{"n_layer": 11, "d_model": 160, "n_experts": 256, "experts_per_token": 6, "d_expert": 32, "d_shared_expert": 0, "activation": "bilinear", "moe_layers": [2, 3, 4, 5, 6, 7, 8, 9, 10], "router_score": "sigmoid", "normalize_top_k": true, "routed_scale": 1.0, "balance_loss": 0.000505, "balance_bias": true, "router_logit_norm": 2.0, "router_bias": true, "n_groups": 8, "groups_per_token": 3, "init_std_router": 0.0125, "lr_router": 0.00107, "vocab_size": 15153, "norm": "layernorm", "norm_eps": 1e-05, "tie_embeddings": false, "optimizer": "adamw", "lr": 0.00116, "beta1": 0.95, "beta2": 0.99, "batch_tokens": [32768, 65536, 98304], "seq_len": 512, "train_tokens": 311600000, "steps": 5314, "dataset": "wikipedia_en"}
Below are experts of layer 4 (counted from 0) of a mixture-of-experts language model. Rows are named router (the router's row for the expert), gate (a neuron's input weights, with its number), up (a neuron's input weights, with its number), down (a neuron's output weights, with its number) and show model dimensions 0-159. Each number is 128 + 24 x the weight over its row's rms, rounded and kept within 0 to 255.
After each expert's rows: a language model's description of what the expert responds to. This comes from a sample of Wikipedia text that the model never trained on.

# expert 16
router [121  62 146  98 137 126 141 112 123 112  17 134 216  83 122 123 104 114 122  93 139 100 119  73 183 158 114 145 106 129 170 118 125 135 140 150 155 114 118 120 133 136 133 149 142 120 129 129 134 152 154  98 124 115 135 138 118 149 150 133 122 128 139 155 119 113 132 106  98 138 255 105 122 120 111 163 128 128 133 138 138 125 127  93 154 119  97  76 121 105 121 104 118 133 124 152 134 119 120 130 150 132 121 120 113 109 108 133 131 123 108 101 118  94 129 134 113 127 101 117 124 143 114 132 126 152 113 143 147 126  92 146 102 123 130 115 139 115 139 121 137 112 139 124 106 134 121  96 122 146 128 157 107 118 111 128 122 150 129 126]
gate0 [101 108 106 100 155 113 118 165 119 100 120 109  89  77 101 130 106 119 123 120 104 122 168 166  90 100 132 136 171 108 108 122 116  93  93 115 101 131 126  96 120 118 131 145  97 169 126 120 132 162 113 136 131 167 120 158 162 129 137 151 124 146  85 120 153 113 144 119 119 107 121 145 119 153 158  74  94 133 155 161 115 164 129 152 119 127 142 134 127 151 201 149 194 133 109 128 155  97 136  96 151 117 112 113 157 149 114 109 134 178 150 136 117 138 154 127 127 105 131 137 116 120 146 122  60 134 118 150 138 122 103 117 143 112 136 114 132 117 108  95 166  85 167  98 146 116 122 180 128  96 102 129 150 147 142 143 121 140 156 155]
up0 [128 153 136 177 135 147 145 156  48 151  85 164 103 185 100  89 122 140 110 111 115 124 120 161 139 120  55 150 121 155 110  78 123 122 139 148 128 147 140 140 125  80  84 108 134 113 123 114 153 124 110 158 128 114 131  91 138 131 129 146 165 112 113 118 120 132 139 152 125 136 145 158 110 147 134 135 164  81 190 148 140 156 103 128 151 121 129  74 167 144 111 112 102  91 129 106 130 158 103 109 137 132 172 169 178  89 125 138 102 144 119 126 130 122 109 143 143 104 157 130 120 141 137 129 161 115 140 159 113 112 111 152 124 122 114 129 105 140 131 143 137 148 153 123 175 132 121 108 126 110 156 113 128 111 137 112 127 148 167  94]
down0 [124 119 125 136 130 149 129 141 129 151 135 151 128 129  96 139  89 141 133 119  80 145 171 128 129 124 153 145 125 152 111 119 140 134 116 119 129 150 140  99 139  87  96 129 153 109 125 122 133 158 120 133 149 161 164 137 115 149 163  97 109 114 118 113 143 145 111 151 139 153 205 113 112 130  98  91 140  76 146 156 129 157 122 180 155  75 118 100 159  97  91 112 114 102 123 128 122 111  87 141 117 109 148 136 146 116 125  91 113  75 126 138 122 163 106  97 132 116 142 185 123 150 112  65 149 145 101 151 114  92 119 125 124 142 160 179 141  94 172 183 138 148 135 145 124 144 127 122 140  97 109 123 126 109 134 109 172 122 113  84]
What it handles: Personal first names. Common English given names and the opening pieces of surnames in names lists, credits and prose, such as David, Tom, Mc, Ger.

# expert 61
router [128 121  97  96 137 176 134 115 183 111 118 154 177 129 141 138 113 172 162 113  93  95 148 145 134 133  99 147 107 121 161 172 121 139 113 172 142 121 160  97 100 108 122 150  76 121 110 106 136 121 122 128 101 132 108 121 152  85 170 152  97 102 133 129 116 114 105 154 122 133 168 145 109 131 137 166 147 125 122 129 150 141 129  97 146 128 119 101 156  99 120 103 138 120 122 154 126  90 112 119 118  98 108  95  94 115 126 124  97 139 135 146 117 122 147 156 137 113 104  90 116  96 149 131 143 185 104 121  96  66 125 133  81 145 153 104 124 109 133 143 136 153 114 156 123 180 147 158 159  99 135  94 126  74 109 151 131 173 139 133]
gate0 [108 119 120 125 145 128 143 150 157 123 116 139  92 121  76 145 179 140 176 158 115 118 144 137 131 147 119 114 123 107 164  87 137 117 142 134 127 124 102 112 155 123 137 120 162 128 139 142 127 136 131  76 108 134 100 101 103 140 122 155 135 100  98 179  84 128 110 112 129 136 131 173 142 182 164 132 124 123 121 129 117 138 138 148  59 103 119 117 123 128 131 144 109 138 165  99 128 176 124 107 115 112 157 108  99 127 161 147 162 175 167 123 109 129 105 132 119 117  90 168 175 112 156  98  94 125 134 172 123 160  74 104 120 139  86 138 130 137 139 112 170 132 145 112 102 162 163 135  90 123  93 149 138 141 130  99 146  96 152 139]
up0 [158 106  98 124 113 188 116 123 168 120 137 109 120 130 138 164 142 156 130 129 142 154 123  88 119 140 189  89 146 151 112 105 134 120 176  86 161 164 120 165 123 116 123 161 113 122 125 120 125 101 140  97 191 116 148 112 135 122 108 138 162 110 146 142 101  84 107 103 126 135 119 147 135 103 121 132  65 129 128 116 114 134 140 156 192  99 165 149 141 137 139 120 134 131 114 101 109 146 119 125 106 124 103  99 115 144  96 127 118 120 154 131 125 121 136 106 119 192 159 138 134 145 126 178 137 163 160 110 121 145 105 122 164 101 118 120  88 147 163 134 134 118 162 105 163 126 102 131 149 122  90 135  83 116 124 149 164 120 124 175]
down0 [117 130 132 125 161 137  97  79 153 112 116  87 144 111  93 125 126 155 162 161 134 152 155 134 153 134 141 120 165 154 120  87 115 177 165 130 105 152  94 117 117  93 141 157 135 139 115 127 154 133 147 147 112 112 133 134 114 124 111  95 112 145 144 147 115  75 119 133 129 147 153  97 157  95  87 118 142 128 138 117 140 141 187 117 100 105 129 115 145  60 115 150 172 107 126 121 129 132  90 116 122 133 126 106 173 164 130 115 119 157 106 125 149 111  77 144  91 203 130 138 157 127 127 117 170 144 146 127 135 148 107 120 108 133 106 111 137 135 125 117 123 121 157 101 122  96 117 124 131 157  93  92  67 100 138 133 136 167 153 158]
What it handles: Numbers in stats tables. Digits and ordinals in sports statistics, vote tallies and rankings, usually after pipes, semicolons or parentheses, such as 7th, (5), 13.

# expert 1
router [106 174 108 156 136 117 103 159 129 124  96 160 145 117 123  96 122 165 157 175 122 158 144 119 102 137 108 114 159  71 117 144 112  85 127 135 126 144 117 110 145 116 133 133 131 143 149  89  94 128 162 145 110 137 118 124 117 127 182 105 122 142 111 124 175 101 142 151 166 137 107 129  92  98 136 146 130 132 142 168 112 132 161 136 161 111 141 110 136 186 126 143 146 134  87 163 150  97 123 122 108 151 136 189  89 138 112  92  87 135 136  72 123 169 102  91 117 152 113 113 134 168 138 119 123 139 108 144 129 118 102 102 115 116 111 119 126 142 144 145 144 108 142  99 154 148  86 141 112 116 172 124 169  64 142 132 118 121 118 149]
gate0 [104 160 134 129 156 100 109 140 161 117 124 150 120 166 148 145 153 141 133 138 167 164 122 123 134 164  62 117 117 152 116 151 136 149 106 103 122 116 134 119 144 116  92 115  93 127 144 119 124 116 130 165 172 139 132 121 189 113 100 125  94 133 144 153 138 104 166 129 128 132 159  83 143  99 152 102 141 103 129 122 144 123 152 151 137 112 127 106 130 115 146 146 111  66 129  76 121 115 133 107 147 134  55 109 157 138  90 125 173 123 116 117  64 103 102 116 107 132 113 132 143 182 117 143 130 132 109  88 141 119 157 154 121 143  83 166 134 112 136 158 116 132  81 148 124 104 155  98 118 154 122 117  95 138  96 166 120 144 119 132]
up0 [118  93 132  98 169 173 116 102 116 143 116  79 131 123 142 143 109 118 119 118 105 133 118 168 145 101 150  75 126 123 136 108 135 110 128 136 114 168 139 141 171 107 180  95 129 117 118 128 140 146  92 109 133 153 124 150 125 115 112 167  93 182  67 163  90 141 121 126 142 147 142 132 140 122 109 109 116 129 137 131 131 138 127 133 145 113 153 139 135 114 181  86 159 134 151 119 156 115 160  88 139 132 145 139 125 147 136 121 118 185 127  77 150 136 134 114 184 124 146 104 126 127 144 153 142 144 114 123 105 153 139 156 180 128 130 124  70  99 135  97 130 125 148 121 144 171 127 165 104  79  97 131 103 118 140  82 125  99 149 107]
down0 [182 133 121 151 120 171 115  89 100 142 127 155 119 142 147 128 102 127 143 134 136 133 138 100 146 122 161  94 153 131 126 118 169 121 120 144 120 135  99 142 136  84 149 134 120 110  98 187 136  87 120 125 112 149 121 137 147 148 166 117 111 145 109 101  94 182 152  92 113 161 130 153 152 143 126 153 100 109 136 137 110 130 149  78 121 113  81  88 131 165 131 124 121  99 136 170 114 101 104  81 136 107 124 119 140 157 152  85 131 115 107 129 131 148 115  88  98 156 179 122 181 138 114 144 141 114 144 152 136 113 135 141 136 108 124 135  52 126 149 107 110 157 166 137 115 144 135 186 119 115 115 152  93 111 131  98  95 110 127 138]
What it handles: Plural and suffix endings. Word-final suffix pieces, especially plural endings such as -s, -es, -ies, -ers, -ities, plus "States" after United and sentence-final periods.

# expert 12
router [113  80 115  97 112 110 124 102 108 111  36 147 209  87 127 129  96 132 151  94 115 120 132  81 163 141 120 132 121  94 160 119 125 120 125 152 158 126 129 107 129 131 130 140 144 131 115 107 127 144 137 101 109 128 141 118 136 142 143 145 123 130 120 158 125 117 122 137 108 135 255 126 121 106 109 149 124 114 144 151 127 121 125 117 134 136 121  56 135 123 108 121 128 117  98 126 143 128 112 127 159  95 117 121 135 135 123 123 127 127 138 137 140  72 125 144 102 125  92 119 109 137 116 119 131 179 111 160 150 124 111 131  93 129 142 117 123 132 136 121 157 118 141 114 105 147 118 107 107 146 134 133 117 147  99 123 102 110 127 138]
gate0 [106 155 108 169 173 180 118  94 144 130 133 128 120 107 133 135 144 147 165 120 114 102 110 145 116 165 160 142 139 144 102 150 147 168 116 140 138 108  95 150 133 161 144 171  80  64 141 119 116 131 119 121 146 159 142 151 118 116 146 135 132 122 149 130 189 147 119 126  94 114 132 121  83 145 130 130 123 104 131  84 180 104 163 144 139 116 150 145 124 176  93 152 164 128 129 102  98 171 178 141 124 134 128 103 131 128  87 106 145 108 107 145  83 119 151 139 125 152 111 119 131 100  91 144 160 118 162 149 113 108  82 152 141  78  99  95 165 158 123 106 158 165 139 122 119 131 145 120 122 135 111 145 131 114 122 125 157 126 129 153]
up0 [124 144 117 148 146 113  75 143 159 152 131 142  76 114 119 139 163 135  74 131 125 119 138  95 146 106 121 184 153  99  89  78 129 106 136 100 129 144 174 170 150 170 110 130 158 131  89 118 106 133 126 123 115 115 127 123 115  97 140 162 152 102  87 123 129 119 153 145 127 106 120 121 126 152 112 104 129 120 123 124 143 174  99 117 159 109 138 114 147  91 148  89 154 153 139 160 162 158 154 146 111 110 168 118 123 133 137 118 121 146 121 157 107 135 175 111 142 109 128 137 164 126 115 109 133 109 110 148 145 104 125 127 107  89 103 119 116 146 184  57 139 122 166 126  95 129 115 106 125 146 170  88 124 128 116 103 137 176 153 108]
down0 [104 141 105 105 138 130 113 123 155 140 167 107 126  91 140 149 101 186 120 155 130 140 123 130 163 115 161 106 150 168 119 112 136 100 154 132 116 141 108 147  53 156 118 138 108 124  83 105 110 123 127 115 111 134 118 144 130 109 138 118 158 130 149 148 126 132 125  69 143 107 123 127 148 102 166 193 162 126 140  94 135 126 112 142 113 138 118 134  54 154 142 140 128 125 124 128 134 168  65 166 129 146 139 127 139 158 129 143 137 100 112 147 158 120 136  97  82 151 124 145 107 148 126 131 137  86 157 127  98 130 142 105 108 128  84 108 128 126  78 152 128 102 111 163 109 103 127 135 109 129 118 163 154 147  91 110 130 183  93 141]
What it handles: Table pipes, year digits. Pipe separators in sports and statistics tables, year prefixes like 198, 200, 201, possessive 's, and mid-name fragments.

# expert 53
router [105 104 130  78 122 108 151 100  97 116 113 164 154 101 160 151 131 160 190 129  97 131  78  91 164 142 105 135  99 113 138 152 127 139 141 150 155 125  93 124 115 149 165 148 170 125 117 146 146  75 154 106 122 129 186 151 136 134 149 121 138 121 141 158 132  89 100 108 122 132 177 110 153 102  97 140 141 114 115 167 119 108 121 122 142 134 112 116 118 107 126 127 109  79 139 159 126 121 117 131 117 130 148 109 112  99  95 126 132 123 146 195  94 112 116 156  97 124 108 153 117 153 114 124 113 171 112 138 162 151 106 140 132 110 129 141 126 134 141 119 179 118 162 120 104  80  84  97 147  93 136 158 116 120 147  90  95 127 111 141]
gate1 [140 161 119 151  90 105 168 103 128 112 125 144 152 163 118 158 129 140 109 119 122 138 144 107 111 102  96 104 142  92 121 111 104 162 116 138 121 155 153  93 124 113 130 149  96 146 103 117 167 147 132 154 173 149  98 100 152 133 121 105 160 130 163 112 112 138  61 151 126 135 148 106 123 119 150 148  97 137 131 153 161 138 116 120  95 105 144 120 171 106  93 133 157 130 144 153 102 102 140 134 101  98 143 126 130 121 123 182 117 176 141  89 102 159 158 108 110 104 131 150 146 148  98 131 147 131 116 154 158  96 106 112  91 105 107 108 111 102 102 148  94 160 162 138 128 146 123  86 199 119 131 113 132 163 150 161 168  98 118 146]
up1 [133 138  72 119 131 105 106 106 166 138 103 141 141 119 163 127 114 140 118 115 135  68 126 134 139 112 148 143 176 141 116 146 133 119 112  97 137  85 103 138 182 115 121 156 121 131 124 149 118 133 155 104  87 129 150 139 134 132 129 156 160  99 102 107 133 111 119 119 133 117 104 117 152 142 150 133 165  76 137 144 140 194  98 140 164 146 159 162 140 133 119 132 109 140 105 129  74 148 121 114 122 188 157 113 107 110 116  68 150 140 138 152  95 103 116 119  99 119 147 147 119 140 103 122 128  80 175 122 171 121 111 131 117 135 145 185 134 161 109 109 119 105 135 149 127 111 150 152 144 108 167 145 116  86 122 127 159 159 164 158]
down1 [141 117 171 139 108  64 151 107 150 111 133 142 141 111 108 104 112 126 142 144 146 105 113 134 116  94 159 132 127 128 158 139 133 126 139 129 169 124 163 136 104 101  87 108 109 116 157 113 133 168 131 104 107 141 117 116 106 102 168 125 137 143 150 162 163 161 136 144  99  95 183 110 148 104 127 118 125 117 108 171 139 125 105 134 137  96 113 124 184  80 142 104  97 143 126 160 146 108 136 135 118 171 140  60 132  91 145 125 110 115 139 156 141  77 137 143 107 115 118 154 113 158 135 110 128 119 174 130 189 134  82 126 126 138  96  92 146 108 118 161  94 151 111 137 146 163 162 137  97 159 135 129 104 128 148 121  95 111 143 114]
What it handles: Years and profession nouns. Year and number pieces like 201, 197, 00 in dates and film lists, and profession nouns such as writer, composer, actress, -ologist.

# expert 14
router [131 129 118 114 126 132 162  77 123 109  54 112 184  87 137 132  94  98 122  60 120 107 149 114 136 135 124 145 130  95 128 143 130 123 110 132 162 139 117 132 137 157 143 142 165 135 140 115 107 149 128 106 125 109 158 128 141 130 157 138 112 135 129 193 157 146 128 101  88 131 225 136  97 133 159 160 157 145 114 122 143 144 135 149 130 133 119  61 166 130 100 114 116 121 103 137 136 113  90 135 168  84 104 133 139 161 158 126 139 128 132 127 130  70 111 143 139 126 130 134  78 137 125 141 117 148  85 132 138 171 112 117  92 148 115 112 138 125 128 122 147 136 121 109  76 125 152 123 101 128 145 135 143 128 112 113 115 137 137 133]
gate0 [105 130 110 130 131  98 138 116 125 108 155 134 131  78 134 153  98 165 141 115 142 153 174 127 139  85 113 139  98 139 117 165 111 103 127 121 159 122 149 104 152 151 126 147 176 136 108 138 143 120 174 126 151 150  82 136 161 123 169 163 123 104 114 156 141 138 139 152 115 134 123 134  99 193 140 154 141  97 121 141 113 157 142 144 107 141 131 138 154 100 187  82 137 128 139 158 157  98  81  95 158 130 145 136 124  94 138 127  96 197 134  74 135 102 135 144 178 100  92  82 123  92 130 104  96 128 148  98 122 141 145 129 128 141 113 126 111 105 103 129 153 118 100 151 111 136 174 121 124 113 105 135 109 130 131 146 138 160 118 128]
up0 [108 128 171  80 131 170 165 124 153 123 137 107 128 117 107 177 159 125 145  96  90 149 151 160 111  99 142 161 125 140 127 126 173 137 154 119 137 158 123 167 193  87 103 116 188 140 130 115 151 135 170 106 112 171 129 122 103  93 138 116 158 113 107 134 132 154 121 180 130  83 127 131 103 131 117 133 114 141 110 173 114 125 116 134 133 133 104 125 130 134  86 133 155 108 120 108 101 111 130 178 172 130 131 125 134  74  86 108 109 146 137 107 116 105 118 108 132 121 159 129 126 129 124 115 110 132 115 108 175 117 164 109 146 106  91 115 156 170 119 131 113 120  97 113 109 141 154 137 142 146  73 110 152 103 131 131 115  90 132 105]
down0 [101 131 108 141 135 153 166 111 124 178 126 136 145 117 133 143 123 144 166 140 119 135  95 175 100 117 115 125 121 135 117 175 138 170 119 113 172 140 118 136 152 124 118 165  83 124 109 114 121 167 116 129 163 149 159 103 130 105  79 135 109 170 125 122 163 133  86 194  86 108 142 123 107 151 129 137 133 156 144 145 113 115 157 135 147  98 144 168 132 142 118 113 106 109 155 150  86  76 135 139 149 131 130 140 124  83 138 139 116 191 135 114 132 128 163 117 114 115 137  95 114 109 111  91 106  66 124 113 113 122 130 122 120 157 101 166 103 136 109 121 140 120 113 142 130 162 153 115  91 142 153 139 121 150 126 114 126 110  62  89]
What it handles: Table and heading delimiters. Structural separators: pipes between table cells, semicolons in lists, and the = closing title headings, e.g. = EDSA =.

# expert 20
router [155 128 134 122 127 184 145 157 152 147 187 132  95 177 137 145 114 130 119 118 115 141 119 142 106 138 146 141 139 112 125 139 134  91 161 105  97 157 117 153 136 106 118 139 115 113 125 129  92 158 102 140  71 116  99 164  84 103  97 115 160 115 148 146 127 121 124 115  98 166  69 120 131 130 122 132 148  87 121 116 154 132 151  82 124  99 133 133 116 171 149 154 141 156 138 128 112 102 141 155 109 135  85  87 137 115 115 116 113 124 152 142 140 162 152 135 110 136 152 128 173 116 170 127 155  97 109  72 145 150 151 112 180 147 150  82  93 139 122 152 170  91 119 135  93 127 152 133 143 119 132 118 117 114 182 137 106 106 113 121]
gate0 [128 115  90 104 142 133  87 122 145 106 100 150  81 141  91 118 118 144  97 185 132 118 111  87 140 138 111 122 110 140  85 126 123 132 120 173 178 160 126  95 149 131 107 116  83 156 101 141 131 129  73 133 146 159 126 119 143 127  94 149 162 123  54 113 141 103 126 141 119 113 156 144  93 120 104 109 110 100  92 142 153 170 120 154 143 129 131 109 165 124 132 149 139 141 126 123 157  78 153 138  91 182 129 168 141 119 129 118 160 117 111 132 116 131 116 140 148 127 167 133 122 175 143 161 107 114 110 166 116 130 149 134 108  92 120 144 135 136 117 124 103 131 119 126 184 138 144 129 113 100 101 152 140 100  83 122 160 146 160 131]
up0 [114 164  91 133 110 132 104 139  95 100 147 143 129 152 138 139 103 145 110 154  99 128 157 126 156 103 202 126 118 140 115  93 134 116 147 121 137 145 151 129 117 130 133 136 118 138 117 131 150  83 157 119 140 147 142 126 122 127 140 144 100  71 144 104 130 130  78 174 157 142 111  91 109 107 145 109 147 138 101 105 176 147 112 114 135 110 161 102 153  98  99 148 116  94  89 122  85 155 173  83  98 116 105  98 183 145 113 128 129 106 107 124 135  97  97 129 120 100 125  66 114 162 122 125 131 146 105 155 125 144 110 139 152 164 180 111 164 111 130 104 115 151  96 160  91 117 158 126 118 127 118 105 167 123 134 115 111  99 131 141]
down0 [ 85 113 135 159 132 116 142 125 141 136 126 124 144 140 141 111 148 142 124 135 130 195 106 131 100 123 100 135 139 143  92 128 137 129  95 130 152 142 108 120 131 152 141  66  98 100  85 148 122 139  92 155 156 133 109  94 145 164 115  87 103 159 133 136  88  92 135 149 134 125 173 136 111 152 139 103 128 129 176 103 113 119 168 166 113 129 138 152 108 113 113 131 109 107 153 120 151  64 127 168 173 163 133 150 129 112 167 132 161 123 179 122 144 101 107 116  95 109 117 145  84 128 157 120  95 134 109 128 170 116 149  89 138 120 111 132 108 121 126 110 174 116 159 118 129 167 125 103  95 123  99 165 123 126  88 161 143 144  98 130]
What it handles: Win/Loss records, mid-word pieces. Win and Loss cells in tennis or fight record tables, plus middle word pieces in rare words and species names, e.g. asylum, Bishops.

# expert 10
router [127 157 123 155 169 141 143 113 126  76 101 139 137  92 151 140 111 159 111  97 138 115 113 150 132 125 162 136 117 121 117 110 114 103 162 129 156 130  84 159 145 135 137 177 132 141 156 105 135 135 111 163 154 119 126 105 120 126 152 103 135  97 140 119 139  87 158 142  89 147 137 164  90 137  95 156 162 111 186 157 137 142 124 133 117 143 163 130 140 137 143 124 128 151  97 123 138  96 133  94 108 150 117 142 134 116 172  77 129 116 105 124  89 116 157 112 108 123 106 147  89 117 158 105 116  74  80 106 132 176 151 137 132 127 144 124 126 103 190  98 101 129 167 107 114 167 117 136  71 117 145 131 137 118 128 112 135  76 150 153]
gate0 [120 158  97 135  82 105 101 166 124 117 100 122 148 164 142 139  72  97 102 166 122 132 175 113  87  98 163 162 160  99 139 145 108  87 109 138 150 110 124 125 122 124 110 135 142 126 142 133 139 104 151 158 127 139 158 127 137 144 129 150 139  68 114 141 107 123 141 184 134 159 146  82 115 107 140 137 144  82 127  96 135 157 114 105 126 127 109  71 154 132 139  73 143  82 127 106 129 133 143 128 126 131 150 125  88 145 138 150 116 157 149 126 157 117 107 155 122  96 144  87 113 134  83 153 133 135 100 117 182  96 140 100 115 145 110 132 102  97 162 119 100 153 143 118 114 125 101 100 133 165 150 130 143 117 101 107 147 160 143 109]
up0 [121 127 114 101  93 133 121 146 131 108 111 118 142 122 154 151 146  65 129 149 117 107 140 167  97 121 126 175 135  85 152 126 141  84 149 141 110 176 113 156 123 134 116 103 156 118 149 112 112 111  65 117 104 126 152 122 112 137 134 141 147 106  99 134 110  91  97 139 158 128 177 116 104 114 119 128 153 149 108  89 130 141 111  98 122 143 113 123 165 106 136 119 155 130 150 109 111 126 179 136  72 167 151 137 105 165 117 189 124 156 151 105 138 127 110 142 155 100 106 143 131 146 123 128 133 184 113 153 160 113 104 111 155 125 128 118  83 119 113 124 118 122 156 141 130 158 123 138 139  99  65 118 136 140 143 174 113 179 162 112]
down0 [ 99 135 109 119 117 143 154 114 165 100 110 113 133 146 119 181 120 136 118 115 123 152 105 153 134 166 101 148 112 143 161 158 108 125 115 139 159 102 144 172 144 146 116 125 117 105 152  94 102 156  92 120 138  77 119 113 135  79 136 134 123 159 118 115 170 116 122 155 133 119 153 127 137 111 119  72 158 145 177 124 137 128 110 127  97 105 145 153 146 147 123 142 134  89 114  87 135 133 156 124 188 163  53 138 163 127 170  93  86 144 118 162 116  91 122 118 107 160 157 121 116 116 166 129 126 105 152 132  99 145 114  65 108  88 133 144 129 155 128 113 112 126 137 119 112 128 117 140 142 155 108 120 120 140 131 165  74 123 135 139]
What it handles: Table header cells. Column-header words and the pipes between them in results and awards tables, such as Year, Class, Pos, Notes, Episode, plus See also.

# expert 43
router [126  76 122  84 137 164 139  81 139 146  67 115 189 121 125 114  92 150 145 100 127 137 154  84 159 160 108 119 136 101 153 139 119 152 121 181 125 131 138 127 118 121  98 146 131 131 147 100 121 142 123 126  99 174 136 118 130 119 132 156  98  92 139 130 145 103 108 148  67 108 236 127 143 123 130 156 168 112 136  97 141 103  93 115 153 134 126  62 111 111 109 136 147 131  93 156 164 105 128 142 140 105 104 126 145 140 114 144 131 117  98 168 158  85 112 134 129 146  94 122 104 140  93 129 148 164 100 141 123 144  99 132 118 120 132 113 116 133 143 112 133 121 125 123 120 128  93 118 132 130 119 136 129 112 108 126 116 142 118 139]
gate0 [120  94 133 141 116 129 152 120 114 152 148 121 131 151 102 129 119 131 135 125 129 136 167 136  84 162  97  96 114 107 139 154 124 129 129 185 136  91 119  97 171 141  98 154  71 139 152 116  99  90 164 110 104 126 144 114 120  67 148 132 122 145 153 123 147 194  83 137 154 107 125 131 162 117 151 128 141 128 141 103 158  98  96 134 120 146 163 132  70  71 155 103 169 152 100 110 118 137 136 172 170 112 122 102  97 100 128 139 115 102 165 124 120 108 121 115 130 121 113 151 152 120 131 144  96 123 142 151 130 172 118 109 185 116 154  86 124 131 137 130 117 134 132 108 115 123 157 129 144 165 140 137 120 131 144 148 140 103 179 132]
up0 [171 124 133 138 120 127 125 149 107 135 159 104 142 135  84 121 109 113 146 112  86 129 146  99 148 115 162 147 130 119 123  96 110 129 124 149 141 122 130 151 152 165 142 149 181 134 146 106  72 124 147 129 133 123 134 139 162 151 138 138 137 102 113  91 129 167 137 116 136 116 122 111 142 161 108 117 162 119 157 108  80 115 125 148 126 130 145 131 177 129 132 125 122 169 121 148 118 104  89 134 120 118 135 144 112 126 108 151 111 154 141  92 125 130  62 161 101 114 160 113  81 107 142  60 107  80 119 107 102 149 125  93 138 123  83  82 181 106 159 103 179 119 136 111 139 123 139 122 129 149 126 150 163 167 163 128 119 174  89 120]
down0 [181 134  89 140  86 147 118 119 140 109 105 123 116 115 126 159 150  89 109 105 116 121 161  96 138 133 145 133 133 156  88 135 158 100 135 135 113 111 147 113 129 153 172 144 118 115 128 171 142 109 137 130 130 122 149 119 147 140 113 156  83 151 135 127 156 181 142 116 142 100 183 126 161 142 178 100 126 122 140 119 113  93 136 112 162 120 102 148 158 122  82 115  52 123 131 126 114 102  96  92 135 142 136 135 104 136 169 110 115 126  85 128 127 140 119 154 106 119 157 136 111 129 136 129 151 139 129  99 124 117 171 103 118  97 115 143  99 139 150 174 146 183 113 136 106 101 102  91 101 144 154 145 141 118 141 188 143 124  92  91]
What it handles: Year final digits. Final digit of years after 199, 201 (1944, 1967), plus "of" and infobox labels like Elevation and Weight.

# expert 17
router [151 103 145 121 139  73 142  91 104  98  73 121 207  73  65 125  77  98 124 117 166 121 146  81 170  99 121  98 137 146 141 124 144 165  97 144 138 120 128 155 118 131 117 117 155 122 149  95 160 157 124 135  97 112  98 113 136 135 129 109 130 136 135 153 136 103 118 116  82 129 195 138 119 164 130 158 102 123 153 126 120 113 131 121 145 120 129 105 133 124 107 140 134 132 127 161 136  81 122 125 167 114 118 171 125 141  97 111 141 129 138 145 157  97 133 139 124 137 145  99 111 139 106 122 115 172  95 158 148 130 118 142  69 121 123 145 128 131 148  99 131 144 159 141  93 154 100  88 125 142 140 138 105 129 134 146 102 110 129 116]
gate0 [147 105 162 128 114 136 146 131 124 162 119 116 108 121 132 118  70 118 140 117 162 134 159 184  68 138 144 109 130 166 148  92 113 125 153 161 136 146  90 164 144  91 156 120 101 112 149 134 102 153  90 158 123 125 148 131  99 125 140 125  97 108  93 112 121 105 133 149 116 141 135 143 126 129 137 125 121 145 150 132 127 190 198  96 126 124 148 122 165 115 134 173 105 121 156 101 119 144 125 117 146 116  98 158 111 130 141  99 139 146  86  81  87 149 137 137 182 117 170 106 138 127 115 105 112 138 150 146 120  95 131 125  80 167 138  95 136 139 175  89 107 152 130 116 127 123 150 124  98 103  99 128 160 114 111 109 144 155 105 134]
up0 [108 131 180 121  68 140 162 160  96 156 118 125  96 146 121 146 100 128 147 148 117 158 153 165  92 112 161 114 132 131  87 101 103 108 171 131 160 152  88 137 202 121 144 161 150 124 151 118  99 129 108 107 110 130 104  88 102 142 146 128  96 131 106 120 153 126 141 123 140 137 133  98 100 134 137 122 157 124 153 159 121 163 148 102 156 150 159 156 164 134 129 171 129 122 103 110 117 127 111 125 125 128  88 169 159 106 122  91 106 101 116  89  81 145 100 121 154 123 177 107 144 143 146 108 130 106 169 160 122 100 127 147 152 125 123 122 139 130 143 129 134 119  82 118 133 135 133 151 124  92 100 135 160 119 137 161 170  91 139 139]
down0 [154 103 149 123 139 119 128 147 124 129  82 132 142 196  91 164 111 125 123 118  85 111 148 147 141 102 139 120 120 139  71 115 158 119 127 129 114 124 130 141 133 159 120 155 100 131 130  96 150 138 140 140 114 130 138 132 160 122 100 116 123 145 137 127 130 117 115 103 107 161 216 139 111 173 135 118 120 120 115 138 118 104 130 120 129 151 122 150 134 157  98 147 162 123 118 106 147 106 115 142  93 108 100 172 130 125 115 129 108 114 133 158 150 110 143 140 151 140 159  99 168 162 106 134 108 148  98 157  77 123 118 128  95 131 120 151 162 151 122  92 114 148 149 116 101 186  84 166 102 151  59 129 127  77 148 139 120  95 109  92]
What it handles: Sentence breaks, discourse openers. Sentence-final periods and sentence openers in prose biographies and narratives, such as However, He, She, They, This, Though, and but.